Weights of a small mixture-of-experts language model, trained from scratch on English Wikipedia.
Experts: 128 experts in each of 7 layers, 96 squared ReLU neurons an expert, 2 picks a token, a sigmoid router.
Below are experts of layer 9 (counted from 0) of a mixture-of-experts language model. Rows are named router (the router's row for the expert), up (a neuron's input weights, with its number) and show model dimensions 0-127. Each number is 500 + 50 x the weight over its row's rms, rounded and kept within 0 to 999. Numbers have three digits each.
After each expert's rows: a language model's description of what the expert responds to; "comes after" lists some tokens at least twice as common just before its tokens as in all text. This comes from a sample of Wikipedia text that the model never trained on. Tokens count by the router's weight.

# expert 45
router:564604530434525519476545546575479499551415521489459522485540413502449445427447465532428580466518525395485507499493500477470557560510487546458548480434428472563488422473559450504479517582435551421520612418524486505586560524524465451439463563466488496534490484530428576502553564459427519466491489438406455446540576592519543529438569584480529543429419566500492472427446532508518440536493
up0:515522555438486407495494394547451509466469504498580564468541465514553502402508444484527421475548440357533509441510529545482457530505486489578545449474488517482510461408463518499419500399459423391454596543540572579548545466515436546470485510487570451449519439474473503457575551432512501520515514544406455499501506520515524468489420576569560451570544477466413543398560560506551451516490
up1:475476641459539489510450525469496490520530580525530477557469598564450518415475495559513620457509468440509470496480541527469443475477405573441461435516533554457463515470491620524509567523434544426415478502578495556424475499477518506416492542469512450438464482467473449483490489574526664541448487482467510525421486520565530609458570492510621483469465540492482450508514440428558453472483
up2:464497476496484527536470502522380643481558470561575501499607375522512551485427537509455524451562493411508467470526468595400443507499496489434430497447439487436477438476496548501550487527509498495439550435516477470519510540449567536413537405591543489445455533489512424508518512460496483529517535505443610397456558578575496506474542539487571548612470411485519476480517533454544460513546
up3:593523529433589442512434441505397568489486458493536485532554589514539412500532559515486506456522528360557515424572468563411485561434501495458555516492564524494462449394592558554502562493419485461471494434487556514533485556426433500482508515502532499487465458425449412590549490495491492573601496586417541496508513549554466490487549508561472542491547568556476540426539560556491505545520
up4:543529458541482417666386632501486565486491486492503476469486485511514512574444536509447493511528514534470522509602404525405496594455427463567579524560558532489501461495488484518476572518514492544480491479422525522481489638523480543480489523490540485415543519499418448576607452481539523521496567526472485491418516456481493454519589484494470425481437515461504595497494438417474414470427
up5:426521539482505488437521489562566566499509429553508527492602518566536471479503550477537530585531520393369547455433475509579473517448517556539552486423450604566546410495527540533392589366463481413455570512512533542493506521525502434413424582599509526494504433492465504550544535487510537432484572524487481504487456516580437546515517475605516498509476461457464466481519516436536489487437
up6:513495460390430537498517484479454469523479506541522441502477482526496600481423546531488410419425448494556404514486591509588531522424496549561475455508495501452602473440526496538520479522459455443459612473491566556511538538494493484448477484608643538501508397444462477526544492477481591504590594449530437506506485485553423507596588485452491552591413508490545503485517483484424529480503
Description: Single capitals and abbreviation pieces in codes, such as country codes JPN, player positions DF, MF, and identifiers like RM.
comes after: " (", " |", " M", " N", " A", "|"

# expert 6
router:459576533426513527407430598565539521584426510437459546496490487482463434547517506565440617505436466486536551585499501434528433514516543441497491580474478436521535482549465441526386438505417553557534514477515427449542530424542557469563522515533487450543539465556488581449494495512484475460402481410561472435502507530559583501520471531458480544480376575495495493461484614497440508562476
up0:512489513487523517557452492540554464456528598476529492481494544360528470536572464437573606444553465481562560595431470599567522482517425487510422471510434484498506524455492597533391507554410447549522498508460435507426471471497510489574489538486448513410553559495489414506428470479547466585430558516526521486422454488497570534497437519489494528587379529514490521461486427424521504489588
up1:530463403486404506490499578481528585507407468489539604513564410629459506503455540470472593545601511474498437562578408449457463472479475476420528525481568536486496505500476502495512535519574498525556526557512474489451434439548530532449483516440518470501536536474494495529477397652512521530438494659524530463561429440447516559509551461484535531503559501470489542476532533441570450513556
up2:436521579387522509425388478515494479501579501528483461516516553605536461473506501426522579477508399530467488609615444476543432443488472540463468522463460495478589478461451557583523528507546510504504457518425487564478455379437499470516466432482454504548481447448445499480430488490510593552425577449569579558433446521454517507496477504523505491505561429480622461473482510520530559538587
up3:559452391423514445497479509457486490545547424530526526481496567449485448455456597580479551563458417476487474557544450431553525454456474419475408487567407621545511531558416564493483521490523449409485428536484447530561522519543554472540531466470572449500530584422511556548487460589449517469481476544541514522487449504531449528489488531516476542495402483504464509429472535513627543612575
up4:458425494443436531503448419456504548383389514502430577580471521481506545509542508489502541481541405460513535576474465533612431513480527466543493486497516502417547507438570577541491442455458446497534476490526435500502433579450544409434584546524525544483597542454534516495524516513586429497454491555532526457450407483544530483491617517517529539498483488371489520443407421545452540543484
up5:526554382467567413440443462552553487460504531539557512500486560577493439571485443516478515520417414439494548454461393516597505506441479535542526476455519469461554468532390575632490558495445461505504573527438557553494466535505549534535584508538537445517495459449471517556474459467470481527493459542589607533499558444540562467460500565474434594393515476514458572471495452423545486505478
up6:471444511545489503474446532527578450543540453532495462500453502494473482504646485519480527449510360423466495507546428485489489532475508523446409483525518494492426591471438492436542498514514470571426502494495456536626439445534591504459511554562461492484553565387517474513559432474501528517420547535479446598529410510583527515458504510492526478506523358558434488513498535483453612612488
Description: Conjunctions joining words or clauses in running prose, mostly and, also or, but, while, though, especially.
comes after: ",", "s", " and", " well", ")", "),"

# expert 25
router:462517596495520583422537583476536423604448448491450563461429560534614476477407406487459558422562538540500567562454571448451555469577600494447511523519455444508493433521578492453490465587451559531547507479493466496556487475466515459561481525474474485535493501532489569505561556463517572450558433456453408482498543428510530445576514526454516480456429545502444455415479472562513413530503
up4:607559493617504539484568563449635525488409454562499459549489521524518625515465495527428438473539522552601572471451498508498466469478502500545469575563529544457479502469492559516514482475522522514548447510471613502543508512467479526426568460525472491532481465456450461505473481568490517531559517504552518520436467425497405438343603520485499547536547443540449444444598474422472424500481
up5:516559582464433500495463453457562504469549548449543450555529550514515464450461486517530466387498596514561513552504532487579558441462531524521456426585478544475516470540541568494613501466538497471511526510463557479435530538562539485559507412489474516420407546533473455525459415460531453583504486516548487528470470387480417443653498530513468583440441504420521514399423401529503458472514
up6:398511544504502502461537513495493574469414540464433512507443543552499483499547497540498462324454527480551470513520492532483569411526530508540487448500605608522550531479503477522568491540587495524541477522446512511472544550435513476443459467668422531455540499436537376586486483411528487595559529463535493490567492417481527537578550472453503597468458470479471558558504445530473461491529
up7:480434509577522527507556474502553589551517451533576557484538531406579452521463371511492494566468499491597492544487514579525548492494461617494451444500507513456537588507488585413580500531459473456484582529518497497499436475463373574448498533560461549486491575512486466534449497526495503544541484440429419506470502479542460548581438496585519489489528443425414634522483592476513431507518
up8:389503495501440553517341499550515505571552519515522525551513520507496475502501464551519432513472526510568487517520524435485495492450507549489495433566487528555477498500535536411568465461524462409506471511426513436489588453522494546628493424556627471486473551533385491546424555571461510569607478519483482533495536489542504523505520502550535486525584511409389427409446442455478535523609
up9:417482557462397461479456501511504479459531483577535465571504539538540460431429586562466527430554425419536432427426628515540487463460443614619570555529484557559550465515509452470582503571531500590508543566491500527455480576472447494460520557498491579541447462479473410561497487468582572419516496490503442516504539439508422534493545502491557451546466549411513504556525502477479446501516
up10:471416511404446530494508410567503519470576511478449541512503587569420514502462456581507550412527470399559482578430484501565534529464533436509513485564526546506591552438490452527574451445605509517537494562482519445528477559488548521506483405543430470530389559490536453493452397473479494506607490526504529522498477456520501473574451502480540556535427530450441500469575507529478435352543
Description: Pipe separators starting or dividing Markdown table rows, such as "| Year | Award", "| No. | Title", along with header words like Pos, Away, Each.
comes after: "\n", ")", "\"", " Year", " Title", "4"

# expert 43
router:521560563483559552451561559502475442536444461446434567436485534541555454541473443535452555553472539563445558541447565453447563458554558469459555564486450440548468454565547438436447435561450560524565559443558498441565550548436548498543436558474533447562528465553475559458566564533521547439447432443462457433558554511520551445451556539440444437440450558566485451493461526551556446535490
up0:502575515527530426479582430488511495576456461465490540531455398495500501454404546575441469513516491464523503438520392507600499520446566505505535426506567522528548545531474461497488496446602459444473415557467549633559578479429508505491494430431451426489535486511461427436482561505515424566535525570497520500507522501476486580555581423603489460556449450473534504455590586499476477448573
up1:450487484524498452475493463564540448332457462544518412504508456481469559431497497562559418528473520474498469522562549579520461435524468554479487447518479653495503529595522478498526521513522513477473453573548522457438513403500408398554507420557565519510545494530522517571517475494460407523394494475514463573428495443597520596509580480524518509605470548545546559448489529521505535557470
up2:523589423565527504569498500555471444478509416522497554538499496434496473435553443548489466469448554405473520515475506609493458510484520541571454526389583548457547487493424609437564548465570552583505508546518530548415546448502526487528582495480457387541526504509427417413508491443481470649458500459528526563570507505429539513555397468498556512475571466486537512473478462533518447470461
up3:515513474503501365524527378482466549522478564598571529595464516511465506397559468553568491506611536387469540502525496511555471481537506450517490500471485600519542498541456546495490617537502487568487472526511530533512495490553510414413522540427465611464513400448433516467464556481389554562459411533513581433540480476477400520468485498503510514554450474482590539489512423512527509530478
up4:482506454536518508534418434553632403481491518555449496539488581531525541443512439555517485484458574478530477503486487552521473489517416551599435527564459574503521435471432465410497532447562520465407407540495445511556527538463505532528543493484503533504547513435506434475457441577512440555420402462443437586495502568483456555502531397501528538551489539620490475551540394590459501472454
up5:585489427496532527535509494445491468438546602525536490401495539531547563499562572525511526496514546527563402505585453563553409481460407470547505506472654521482521493479460474532516550436535501434411432527516464491556508487523596486480536481546529568473497569464534445502521503495494531517523485535502570581496366431501398543416573530525481449557516529419566509473558420512476517507384
up6:508493397555576413547453527522479573452544521541478494535515490590500471461550446453388503467459473574540450530534400587529532492541412468491532483419513484480592510502507487487563512535555420459444452616430410441417461458491547486495459484444473521441511570489453424518572430475484422487455552524492494565528505496529495549461436424505443510484591517495541572442559610473522573564527
Description: Scattered tokens often followed by digits: first digit of days or years, "by" in Preceded by, ISBN, Incumbent, and assorted word pieces.
comes after: " ", " /", " to", " on", " $", " \""

# expert 10
router:459527515539510504451495488458510405514448525462464491438642533486536598468580450480492548489550462572490507602545512494504528447541493428514457545544475469514466487526408453557500488525415519579536535457456525517537523540496577503590491453558489470534589415510575526509481550552475503449499507472460387489402564614491510465463478432537432469468538578482522529366457424551581427578520
up0:565526490560524528456486449497545477446548511489511407520572476562497574501463410460568487529505444511556561522550443554487470487501487491552413485508497452510524499518438470610522537519469538555530428435511472399464465479582566480476506394530497559518535468484623461542476547630413444488537539561467505456481498433524523552487445460604530483581554496417603555386553437501516569454537
up1:558570575544424385501407570500475539434513508465514463509542567463613560466498455538527557440517561577504450568564508585518447571507467439539376496518516549524429525422450568492473446417539474488518566464505511485474445485517444467398462460496477411463519444481468455551508540424532556437557478463583547514429485513518502507476568564505469500515446531439539430418571495471514405530462
up2:478491543416519487553542476525404540509469486452422505510597590439490528555528524537585546506488477520499488494443495544519495534511485516498520535480469548507492461546336496495577541473509474505493435534433519441491532425555492543519552522590537476473607525527457414487422505497506476393508573488439449535537413520492377565410554493471565435530558488552489350382479466455505469460522
up3:469527532470507424486646422431502451499529492511546468484471526488461368455560417516514554439520437549536548479590489592460489560479526468525467520542513483477462573469408529436473495579508396579475422532491530490432556478488526494512478508520493381456465509477491549522484496517445476568568513571543471536482457456469494589427439535623501561536544577424389547502488494530475427558539
up4:402438405537526455462483398474487418529523491498526462525496502422495485439554481508478644501521458490462460484595472633584516512533518522420508560542482509442554501539490531503446495432453455400547547597553483526526512536569531544542495495597558540449539503467490471547498567496494570490427373576475413528455518482469445482514482469523540621472526465486437492505463537582563457441473
up5:430495547465441430507468580468533396482448408532537491512576553534476507441579486445606495535452469604427391478501547530603511434508490509472425490581517541528469547456388575526592524430508483504557470576497500473570554539491538537503459508480455459514532498477496459456433484460529507535527612488498485590497514546512374617460496459514403457492576525471543522510536505506554451504459
up6:561483485528520465549550458495533466435546505589504544494545445444557573419632467479488521521571450577526558463540448475503512515503435474458467447542466495524572521531489490539528573527479539531510446521460403463419455436414508547517538534463476430566554483549434488547438511543391496495537517562501501542499456608522439546447491411605558549529570548548475502436437381475428450403517
Description: Past participles, verb endings and particles following was/were/been, such as died, returned, drawn up, take part.
comes after: " was", " is", " were", " be", " been", " are"

# expert 39
router:461591519469505471501535531514490409555485595504525565506498540559531476501397546541538532553513530445416433569504558437505543401552578457428558543451490447575507453482516461523528545463493461526479446406443575505554474584470518530505539577523430473519569410493553568533509549562580480488435442447522409518539473405582507438505498576428407498473452551517420552471569515547472447511475
up2:398532534549596469603410463449545468515475517539506527511532561471556530538506544549558457438508544508450488528577536483486518528449538507494459492558420576487471515438523521496520591549434469488393482445515444500534486571491575479506539574530513429595551574418610529567465517573559529500534582499488462631471498457555449539424402484558419460509523499552480545557530472555435463444485
up3:489455470596463465565544458487545487501532541535550434515487431589512505522544560508423488447482425494488421551484428508462580480562564579493607435473503456507542472393458507476565513529343395547486538545517526486526522507533551467532592571586413549501473536490525460407500564493451511543536580504507515554562438486535392549480485525400438507509489452529429477500464510507479445509584
up4:572507478565513494529465415450476463410416452519478578564507508512401443503593505515587427494504594411439561534504591477595432557464497405465497523510515533560481507555483485567556552493511527494454478554455498468544586438495508494509430469454479400399558455453467506455443478533460512484468561480511518532576502373495395567488536557445433486507555518516490558541454478520430437529448
up5:406504494504523517632518532518534511518580555454488399471530479567386488374511474529521405509548541501431492555492577515455579504502608461520529422471524468533584482462489515472524500501567466506400482540550546492420520464506471459485460485486524440572530512499628498493479465429475435475586470445543510478556497588511438453475559542507538493514620455523454457504504477590429607472511
up6:565528434496471515445520499528478462498484576523526591540537472520551518449538473483495463580520463452476414631574510563502432442414386464587499486514519480497527564463517574501498429399484418553441394534499505546509557562555548539410529454492575568578450448418487596527497577516510461543447513572521464499436495508485446471456486502536496479573443503513352458493471491545466452506457
up7:545453513507507473532509462460469524406415487545477522495502506549439456464486499488479476415486591454467435516543496558500441541569543485541527500472474525501557576421514532543408547470421517504448541488426555469596536561536585566472507557527528538469441484412415505452547554459548488550445492449461450590474436336482418536579559590440514480531531524506467580549451562485455384478473
up8:443569563484502456526549498496502525517433367535557503593509517515420593552460460510563525470493456422471551465427522487601471432382571473477471507507442447475501602498505479557485446433456509535434472561497560506485458523466496557599453497503573571539607466389454526586535438560491414475538580461551503539492431492507396569477507583490489498516465490423495475523532507480525473532548
Description: Forms of be and become, especially is or was after a subject in defining opening sentences, like "Malpighi Glacier is a glacier".
comes after: " was", " is", " It", " it", " he", " which"

# expert 48
router:514557565484551547453562565505457450542454464435441574437488545537567456554467460525452553554466535567439557547440559449451567471556563476450573556493453439549462455577541443429442437559453549526557553441566490440559558558439549484550436555465548442568525466548470563455567559540512535444446442446455456434560558520510551449474543543443446443447446550563471469500455526558551452531502
up2:516509452475602495589454499492530500548540539492522490516561528563433480509563493465574449569476459514445433448514558483546416453437487565441504479551479547423495508497446586539542479422586418506440416563453557473429438466476504525397569472602475553395515533418550385527463555411569407524514530552506583546539480479477530445578503467445480530441482494501514549569543494486503555521497
up3:466561342533518475469445443455588518411567477608541438504502509585504473526565547476498449467556454517536541467523467531467494448479481485489488581511469496481526399512561515612540609463501413519442495536510467532503430497646433508468584471529501554460452472574529403492524504526476438483522514548547539545522435503520359577463458457524573534476577446482500516510456508458497539523459
up4:426518511582434501443547501501489518531484371605477457489524604472471505460480490434469447502515573426410515396535417520497477431409591440496480518538503564427568514527551524542613494536475485472557544548484574487534448541478487384459526493563486495474550473503472488476490470518553550603487561513524442504510458478480476506523454413517584445539603538399489527524505467575419505515415
up5:510478446442480445462482470467525521480497426548521452485500435476426568527564504540585477427515522492478480479542447524589534466433504470608442460512489482428501527566500566521481575478638515513510419451473555531499454388546460489521516601438492542457494574541476427588496542341582487566522517584469534502508471522482429529592543517550550508541601473466450556547458544519473482457585
up6:461539415480451397482512432446513567437468418549592443556512492443559488545538513472522517499575458566547583474565458508512468395541439505441495509557503607532491511524539514537522471528493475460432481569531441491503449494519469445531515402552416550405531450439517482498555525498537479509458459634518572529425430432522421558440491495530495514470480472432404550486466528479576549427396
up7:510527507476562590538516496515605584498510494590526463539580464525511518556405468411562570560491472468504477447582490460543464536428606496533448524541373555503441560492441471639469520535621514498442551510584467468453485518500478450495448479569502552422481523498441440563449506585536529541542445587455486515436489402498433483576484457473541470532521487511478508501491574474465506441562
up8:414538400476486490583512547530533474448527452595506496509531457401428530553493493572462419566570511448479518416559510514523482569519462547466481533534451454519453489505447463542541633550520517533387461571539423556438528535540494393562506537458398539426620434461466520469451544440581515535532506563451487540508449462516514493587498513461539409514478537549540563483490566519471482479443
Description: Space tokens and single digits in durations, dates, ages and table values, like 3:14, aged 27, Section 35, 12 Pro.
comes after: " |", ";", ".", "–", " –", ":"

# expert 40
router:421559505501465575525481479467458553547490493451459525549459604542456433551489479491557520415538490589455436537503566434435569490556526449486470566462417449528527474510492482495495471603505563518547437466619454423481486466547496572550466584536507414507481495538496564429537512524446496435472515492543477527559566424525581495450514517466468449441417536490459399602455378551504415440492
up2:439493465543545491503502472476471509440543503416476462576581571463459508596483452487524563376481462502532499514540517497506508423532447420581472457559502604497494567505401524549550488547508521471461494528571501391535509401507447520531537435479490388608478482476541496464429454460391527532455585503533572575498568443479490419500508505560486478465458426427447609520559497534464462481568
up3:477421378549458503561459447528476552494538456525487450525478510497517496455527534506519497483602401426548487616507512562453473488533484448525502468417488510488609549459479589627493507518414442477533488520497522450510479499577509532523468601471563549428460489412443440466499455531509461495478583566520486506522572401460506489505686486509506542446507453439534458501442515595526448482550
up4:484466508447425506503527476373455496425475494453473497555534518443524452446537457365498484448628391515551488510553576468535528569503466492556527428538466621562482556472412464579518546480491452548506482503464404479449514528525426462469537520606485483516477526570533505365492465458554500513464536495482585527491482562591457562495556559480467483496490592536525529594496465486468424474456
up5:478529509565453507530499511518564553528551483588583499546497498565520449468448488564459494383440531467348525435491496534547464487482500525543512491480520415411463504471457441516407572563473511514479389520540466509486478495545502468552477560525527525504559504498548487544497509561471474461570469614574470548500531458513428494309469586520547452537460538496557562563522466394556446475571
up6:442529463473499498530450453558575469425495555510461579585507515472443478511511611494577556512425503447566435482563523476525448534490526466542410574505411552598542472584497512561439624549529567451435534556529430518512505442530498482544522516462481448496532571496589532477530404623482503496467535536560443511470495523529501518507461468554460572545528546526414532475503356531487448416474
up7:458562455607433437549472334512547625525538524440586531497494484506499476509577468487590500508526486525513483468547526539572532493552485539474506532506426535441551504515458432530457500482512539543486470556518488508551440527586620575499470534600479358556506577421468458536564534440435521517556587524558495508473507526414575539554528554493484512515415473470522453501524452494583462489527
up8:436436495490511424570434474514565551526551544541461489521518488464465563467496531546529459476494570525475405456528450559547543444524475560540498432571518519530514577511474554497497553479504477518588441591484563562503457582509494536500534558527443438422428479486580463563559384456508433549546552604511454499492401532455435497560431459473528590454492483540466490472479603420466598400565
Description: Pronouns and relative words beginning a clause before a verb, such as he, she, it, who, which, that.
comes after: ".", ",", " that", " where", " which", " The"

# expert 47
router:517541563484549552453566544507470452527447465438462575441501531539570445550465447517445561567474530558427575547449561452444567467554564470452568562502447441556471450556539446442445407546439542517557563456554481445556556569437557506539430553458532469573541457563471555456560572509502540436454438444463462440555562498507542443444555527429426446428451556565485458485467537544548477515510
up3:503552475474497451467499510509479553510371427534554474488504517498578528455428459543480508434532454533471467499477469611482451607507504486509596489553553549579527426477483485474486512538545504460315440572474531564522491475528474566460440517490462565520478577492510502599555523457480501516534599441393486654522496533497483447457512442552526537487605435524553511434461520506463476553558
up4:539529466479548557567570492524458460551483401497568520539508478488571586512483520449566535487482453483426506585589484481465467487457447542427350447540496544411468464476469457523504481438451477462559547480431448449540434495545556540521508504435397584362486537533522485413534467501515532567578559514383575560487490502475480528494501568477524445560516422535498449493534428437497540543571
up5:409457439539568545520528454527567487522454489527579529534480512493501477490456460490513445589503443505496502576579559502579484484572534529595527489558505510519470557493365489577583463487481508482545539518484480403499489558429473482461509465544449546504450418365573462446378478407550580534501484459534514543461588521504437587534448441533525546489458446437537515582552482443442503411462
up6:487470387487487468518432487559533532444448497517495482537570500594538476483465445463508469420575496555515508489530420546496462573443512338576510536618508497463444460523502441485459407481425487455415469548484499472538488481582466488504485458441542474359494504520539499527516574370561488549562512561483473494430530527514435591559514420467453484487531411497545560450492567569509547530484
up7:560504442520558548532511439487493577487489536529519528521552449462546533516476530493556467414445490568493481516463439598663442469418464456430513522535533555507458474539445503551586465460502506520390515498561524486466584547509515478446483494548597554489508495525443440553470483459484524465570509505587501490393512566575399561387634453525446461494529504571474555503436529422474499445537
up8:416548412578534569531477460512458439543479279519452557522445560429580534530415503513488544509483507434448463521489541529543432485468498507463452531508474536419567414521543500566467553406499498483512502376490490530543511503468422486505536497490493522483433554498537408470384530477543522515521509584497511547498422461575394497548495484489498506517477583516554485471504507602469541452459
up9:571518549574540475601439439457518544559444577499478584551534495478432470555536465503430486410506457497540551509463596495589399491408557469545523508436501519517477438486462613513425531405458471470426508451419495477502525494554455430421475543584498439547499481505536400522494364485537507438560485572493511525481539519549493508396533496509542514474516500532548594439464492438427510528484
Description: Cell separators and spaces in wiki tables, Thai characters in place-name tables, and Win in tennis result rows.
comes after: " |", "0", "4", ";", "3", "6"

# expert 62
router:515505549499457511443602510523519446580416488474447519439478468530554464423461416505504553429501519570501534534414538432447570550558512561504530507457500458592469478534510445453524489549413512469548485479538538490514594506442415487546463486456588443554572442563456577437614534501525479411444422427531476450501576507479574467510559603472465514463425568544453458498418453583513492524460
up9:510477456474469433498541437490473506469459540548475510604527465513507439553553469473550463366507594558491479599459446472450521593498469583532461537484617512653496487516552534467447521476454583469436475552436589490473598441520515558479520504443515516472543494497518429484518429476499551458557516569596495466485416450490517501443486600543482610592549437474538541507478442496478454463508
up10:475547491456405488449505438327487566472492468588462442506527534523502437488512518539455476484527488564547511462440446450572547599490441643501506528461564633527356489419505462444530605560472545459425456585522451579433491492503480495507504488549491604504528477519433464543437477436491513480442516517494511513541492499488461537516491529487454539527481475573497501473425574546504545569515
up11:440510463544518492514491422501511572477477582556636523457558479551467440366454574517495437428558570469497469424503509460489452587554482478494519509503455588523516476494492514513558421552559409549488457523535526474506535483500433436515530582500552451474564446480489451491527554549520554488477553492584532580432426510566508565460470686498497533560480491445474487536518508550420403475532
up12:562451443507375461533528477483497504524514578583484500540519439604438450435392462505486468407516499509517490467473491519518503398434490494587507490496526622543559532545442477503557578513613483480548452493507486522476521486453486522516444511465465520532554398483476555518572442442516385453397462553523559432423450569569507569432536447524522522501472578448520522437491521533440540401479
up13:650525478530462451542544480556486529497456449423581480569494501492499606518437425559507510495468541527482507456435515420499486548461491523609491342481509541439475534430546501475551529533538476569372508597553519493444523500497495404480472509603533551549447421516533486525510518425603515566472532452530415465560489473434479529479439519528475536557505505571515409493456503454512487462425
up14:562460523538531538494521470627478527500413427477544508579549445539519496451528415477551440411515500532593494429532506525452473559463467490480582449549464461544458482539512444496528503522488580466451473415503453451487438464526493465564626444430567447505415529427455484461489469411450515472440543553566503578485443487492479518498503463516491511521606516450510466514421387465432633416528
up15:566502499551511376491455487427457468550550437528638477555472420461584440439535463494504443508573479557492524466474433517474533515512473516437512433545592558589517545512508558486545507561504490449495471621451516560453544489495369500483518426509503511483524530499497517484563574538581451427533471509465536550471466405408518536616503568490422440513433500492512558522512467555397556465490
Description: Single capital letters, often vowels, that start a split word or name, as in O-xonienses, Double-A, E-FL, A-byssinia.
comes after: "-", " \"", " the", ":", "==", " and"

# expert 5
router:494556554545538556455546564429426499542470429427474474490588460508531460582534471468503582550473544495456577457462544440449540511566535491411538608584467434471445435566515466456487490528475559481595526449515398477530594473453582498513503510525524484604555407555500528522507569518487475461433496420481460408556480487538566382470445512467549479461443563498539464426535570510524474470528
up0:487508527519500461545490449486473492500521556527507448494368486507489539495499542451564435572461503438450452525440522524501517490478505505557524516637478440432386525469482480521485497560489589537521457571478593486523488513542552446501492471628528507501520435537464414604387474500478593656498500405550540483474460466462400492405456553457491465502413490497541432556446563490564522477518
up1:461520466550507450490406427463534530522490492543592462551446476440592498524473524562506430509490495450430439467515504563514485464399476478470486481589558490495530556545478522503558607534460480575537495554488421472523497462457547453534585353411510573510492513437530518525476606513356595413538404501544477529445526479558433492460445600481503519501456500468509474533473491538452513601480
up2:478562586539581455537505556548436535483592434464515430501462473490446556515469545531587469460553546479436506483496435513540508518554582516489481535603476547419582460467432496445489509472495436545535562508498452446449439511535466515464552428514531456471511459651443406527536520477465502548483581518410409562563442578481484541505430466505476479478524552467457515499559547336522443528463
up3:441505425470471555494483451586470523482519439510554544595550429545509459461519495463408442618576511450523508517460504499474514556514478471542556499429458493517486343599493481454537582471615485568352425522420480537553509511489522447547515440465528501488482428591524485514456458478513514585476581446549587545451472515485400480491468506487454485582504462509482514416491555556496451510542
up4:485463480528492486612463499519505524429460392529536475512474550421471516484434487441532530406485514514529540466556457598591602445498502558505457545620490511461509565443425527427555602516530463505581453548609417403441548514487539452495491571494538531579513463498584478563432453551502531575546475519548499497583401489493468506465410465503529518469511505484572500482557525469528402453528
up5:550439476605524452528537421503442592436469529570487497506503472429553491448500554473630524459504478459565465477518456505551419564419573479473479484591542476516434552466599481543455580445463468499527545480466443460483588509511509482440561526417499515495553503519424471560514466490528439557465594460489608523493488478587475436557492388458473479485424546478579470427574524452466534591489
up6:499475375429623557427470467521443518464592488497590555614548482459480471453497578558500502537425503466448397512491510531418557486468536479501500488532476528544528432583518400510483599468541456553535460493451518472450492550522554545516586385619488473446527540491547412581491541440447473545519511512447483514521515494579509497470398457577492469496517534491452411544479528482519509438466
Description: Unit abbreviations after numbers (m, km, ft, mm, mi), especially race distances and specs, plus physical words and located/based.
comes after: "0", " a", "5", " is", " be", " was"

# expert 35
router:535547559448463557471508569526464470595425451423463479498445495468518542546432436540368542514471483567488569528431534471474552493517574460439475554471450419541547435496531433435467476537457565597589508444586478483610531504520442525481440544517593428572580433463486537459508565511483568483473487429521429416481578524468542458493548553430477545414511549523506453547475501545513478563528
up0:543518545454446547545398472470475465543580547544490413556572512508444470441406506395399528423537471508543466445477448578498597526511590551491484424538511478545613548520490509541559455447452550532432483515505508545598568482464491507454563482453576502591454470438531519516507499512554562547512488475527512548457448466464478583596515496442520539452573414438543585558536541487469552555537
up1:550460449356448515492469491450456468536505551540563495502406454470350525498518403522397492441470469468610497509561501507568490473408506550470502489469476497490517573554499415513517557451462560481526452426556579555522475456476505566515416520460529536503541513494457376462557449504502503548544498527529489519501558520492535473495561469404631495518540430464564523427558490511559519405565
up2:558599489488464500529501429454403532502419497544487600576448481442483525590528509598542437484508492475551552496453483574595446383527476451541460540424442492530553446489397484507465525422388500481489368508459439535578442409493502507568496481540565477542557513540493469501497502537470460529475530569523536561457498519492365466513397494443452516467491498441561502592503497478516481479479
up3:480442523524465502527518502535501547546550481491493444433477517511454530538474395601520400472563493528524427531529571565510462497541518498511484499525486552448575538523442535482582457486503475502580632511459470522491612595460613433424552551487499503525501567491537447466442435396447484569423562514446425523423522590525495452557572489474539511491555535393443534512560603576512502483530
up4:503496467442500537565490385475438469576498541495556514599553542541455600543446439531529472427598531426514463469440475584504549463474464526532539522477489492528503458444573528513478526527492457468603451498555475478525468481492500506584468536491603502468553499399417487434394601428576571553575492547484463468429498491562481542490478475376448510511501425439537444489452492503470585462584
up5:516448456450386463550537479550453549554471423502530553531527537536383569579559480560477504473578494441560509523438426520534523626465376493516524506534537480477543451472480425486531466455503511524465531513486499547527635488615463494536527431521560504467453431412546486531494525506507529604441505488525403534582604494471443573398484575476553470470490470446487467467470537500516558521532
up6:512465526520520484588439552515527539542550484558496430521439455468473466502514476520431667541494536443524457465464457474523574386477495613493403532499523504481529433418518551469448434541534472545486553523486527492543532463523512474540582597504539487433494483465526465465403448520429518689497490501509556537504497602520462489503505529511544575431608496454492434411537530480564532475528
Description: En dashes, slashes and decimal points between numbers in scores, records, year ranges and stats, such as 18–13, 1964–1999, 102 / 21.
comes after: "1", "2", "0", "6", "4", "5"